{"experts_per_token": 4, "d_expert": 64, "hidden_act": "relu", "routed_scale": 1.0, "learning_rate": 0.000675, "beta1": 0.95, "batch_tokens": [32768, 65536, 131072], "train_tokens": 368600000}
Below are experts of layer 5 (counted from 0) of a mixture-of-experts language model. Rows are named router (the router's row for the expert), up (a neuron's input weights, with its number), down (a neuron's output weights, with its number) and show model dimensions 0-255. Each number is 500 + 40 x the weight over its row's rms, rounded and kept within 0 to 999. Numbers have three digits each.
Before each expert's rows: a language model's description of what the expert responds to. This comes from a sample of Wikipedia text that the model never trained on.

# expert 63
Description: Infobox field labels. Labels and subjects in infobox lists and taxonomy entries, such as Binomial name, Coordinates, Country, LC Class, and the pronoun it.
router:410470448459463518485527480505527517499495513552479550533539508442478471496501459484445475538503538469499598524553548458519487443527512463474539535465479442509533476538462527453558536549539458524528542539492555453442460549443462536534446533502507580534486483453465494502537570413497493457520469465454453454440443474530488416473527551533509536453461546498537527528557465549496491444526482441461518539566517535473578459490554511479549534469493449513482475534482467549438541521575468473572486458514497517486477562450548511515545471465475531413450581523602537520549526473430561468443449548492471457525545439551490526442530497556439484447450521508516553524480534530485511394491482466518426495479505505550463530522462456470539535460421523479502474545508515539521540530445473
up1:496488487460425510462490528532471517439514474538465484488471492515548469475525564434515522518511540459461476520560528479515463451576533503398490467561499432444485474523450547522546549524507506499525450546408500481449522525520494514482502577515551460474465527535428525549477477462476487391490363552418472492488440565504497455451451496517437436511521546499489536534479501544497419560479499531487498545601468542521515483405511575482497486524573510501508474526500473530516541505433387504533504475483526447479577468446520450449500513545551505543480555567485522447490462465461526472503481538486535473595528483485553512490502522522530605509444550546554516515462471538427497520512507512532487530489507486570543505473460544499527541518480485528549445475485512404478488488526502
down1:444464427491532495524573516522543492452494503586547492501536517483511411462525420453499481525503486601484482579531545517543562494449458571482489488482474508515530426492542558469446516511557490438485386491508499466543490484405584479506508410467495418500590502565509476488474479549489421504490531512535561536460500407518501496517447512514533450442436500478505450544497462505586597498488471469475497508586497472476483435519508551508485508491487464528457511510536457475555438510536508482520565519512478495490474466546499495431484489546499505496504541526534400555458495485530480465494561542447497445557477467528503547502500454479502501572519548483440529422560520442490447561470543403454535493532512509550492495503542501583486541528508492499479496508572481492475510476464494
up2:485422396532526497509466484490470472535525560468487520479497541440488449572513438451491504476506531547458521528551502505508548519476470544567482623507469426500448473480550456465511435478518564553485509523422503544482510455461462497535492521505519515497481477554461515532461522590573546466526449436470448410473554527546498479447508524457523566470472472511485456446499521466538398513518497558451456420527516494496519500500460578467532586520520524524470527486524531593466538459541562451494464442530518490511491525509579455542492513496477516584442473459508533518505566548549559489526506532473472496496452482482492420472563542521486500533545538546536577464490454517533499524499470467536544518518428477498470462480536471502536545463470463463502438528589466498470555605492483
down2:454491500528504420515471443390527475455487476451457480526499485594478508547473488522483544469588488574495496515467509571505472434469439491540419555563532614503541478498508451469429415535465499508611415511500461546497499391500514480495483516500474522449476509482492487505563529485498490493542539530479488492501524540492495542449464541532529501501535456509476388464521495474475519485489539515540486427492516513531499524527529548571502520534478567496463516491500540556509440456423466475492593506444411539483448530511434481429434443500453535478568494499501562479458547425593504501536494437476499497499474556445522497605420500548483533516518500518523475512483487495523501525528483497461446519499392504484477445521543476523506467521442444508499505471513487486463476504510530
up3:558527451450528515494503465502585451588535448568512460440506532553485477388514400516469553522501536507508514495450517445489464463485495484503495496459482514506501499532512487463477485488480517585552533503549514538502512514427503510506506492444562484476513476537466482533444511470494484407508533496522459478517422437561551512440469575576540550526479466474508532512496384516529433444497522450515529566490485487515445520458552498495564559511476498478486521565490460501441538537509512472450547420496524524539522509518533533475483434461512528463499543502482504439504508492387465485481430503526416438490464486503532507450488475494557472514506497476551558567489467476385520517438534476561487479469454479550485590426493462566516494530452559485574470478477515528563454460428486
down3:425547473466464450560446526489480516537456479568501491426458505501541502563515530514445521418489481501459491500464489511560494482477456515540603529468547549412407422477480464408501488473499516536484416489513504536491459529517503542511505528538528463465550576451451509485474533495493582502508538498503415574462511574510485504440523449506519479496485519523501488530533480527438495561535528417532508490443499497477439555524514436508471499514532531467488485501507529503541560514547496550453499518520508482441544493556521466382524463552489487420446510543512528558396514441462455466543526535572477559478516502529489504516545486519480524469444506484458551460521463510600497513507454479429504525429507516502457445517518514504526476455538502514513449457483540545488374470496406
up4:434455480433458440531470519515582526555463478536502604532488486490493489504498545456493551512489433502450485486544447427493460515530426495578515501549484480471517479499589527505452469524609466455509561509420478463507425580509552455459446538522521506471493536530508493473493558492455491449560553410515541503371549460459471503526541428479531463455502472451477557481488544481560462489523498436467548534501504458521549473526544500473523591489480497511449512526525488586480492504532466460498487494555522486492558545488541470531536493476458502536471515486525471550496548492466536485416477558499468488531496478533487556555552523462451537524518470449516520473475476536483443492497443519445432520432552548589463476477452571429527511529450430482481523532478469449468535482547474
down4:457531428521530512441550570520502517460515522409482546499494463519406551515525562536502592485481507581515498487492521472484523407444522434459492522531509512576538525443488512537526476523494555474455466495515456508429509479494494519487537507453441540508428470512527557486524464483441544472517566477451500494589498500462518516554509501530493514431516475511421491552499504537493480421545603519572490509523432435452494504528537547450439494541501595490553462502499444502441574475515560520512528496461485522481477539536543544481474495481445494483536525481530541480420540424594534494587469461552506543550544470525513472474473548547494507500502479503531527515455442458574515537493456491481446474492483517550525564596476508453465504566458459424534428493489440529488483485500552
up5:452500429536439500498428493511516536507479553526479457518509476584507568552544534495532547514472431480518507517578512507478534486502547478506468543421458525550562403529409618523440493566479527504459547523515514512493568501435448478544475558501550605524510529493533497584510402489452481506516474504559491507528528506508536489506474545523458486464455466566556518469532546508470526551544484524438438503571549524475454498483500549498489511405475509470523482490489526569548487486511481405552510545506537493531468509504516493506574489498529403427532495499458497466487514558402578518549535530460439420535546486505528469524477564527440539559544485455502459461509473492518494516482497490456487532468419440535431460503494559528497507524513476473471458523490497544570520528492486
down5:537463509486488543480487488510479480539494516502490537498550515442515467510492480562547465537443465510567517521475455552498546526538515462541513538571510514492495499513543519467484530510539499472529444539522487475493458451553471500488527475454457488448497505542486478502506498519527507498491481602426445530473446492498602533499468491470488469471459460519500509505506475518494482396466589448469472493451486530501515453457474558504467540483554438530463538510536522498503541564520488551531507462511521502540525606519336576564493456464458554461438550496413504441499485485536541616521489501494494546516528460514488561441582527515479542430446499532408547495564485512430544537536534446477519566598516478480443582509448572537488520492470431478498433520567495494498490508530436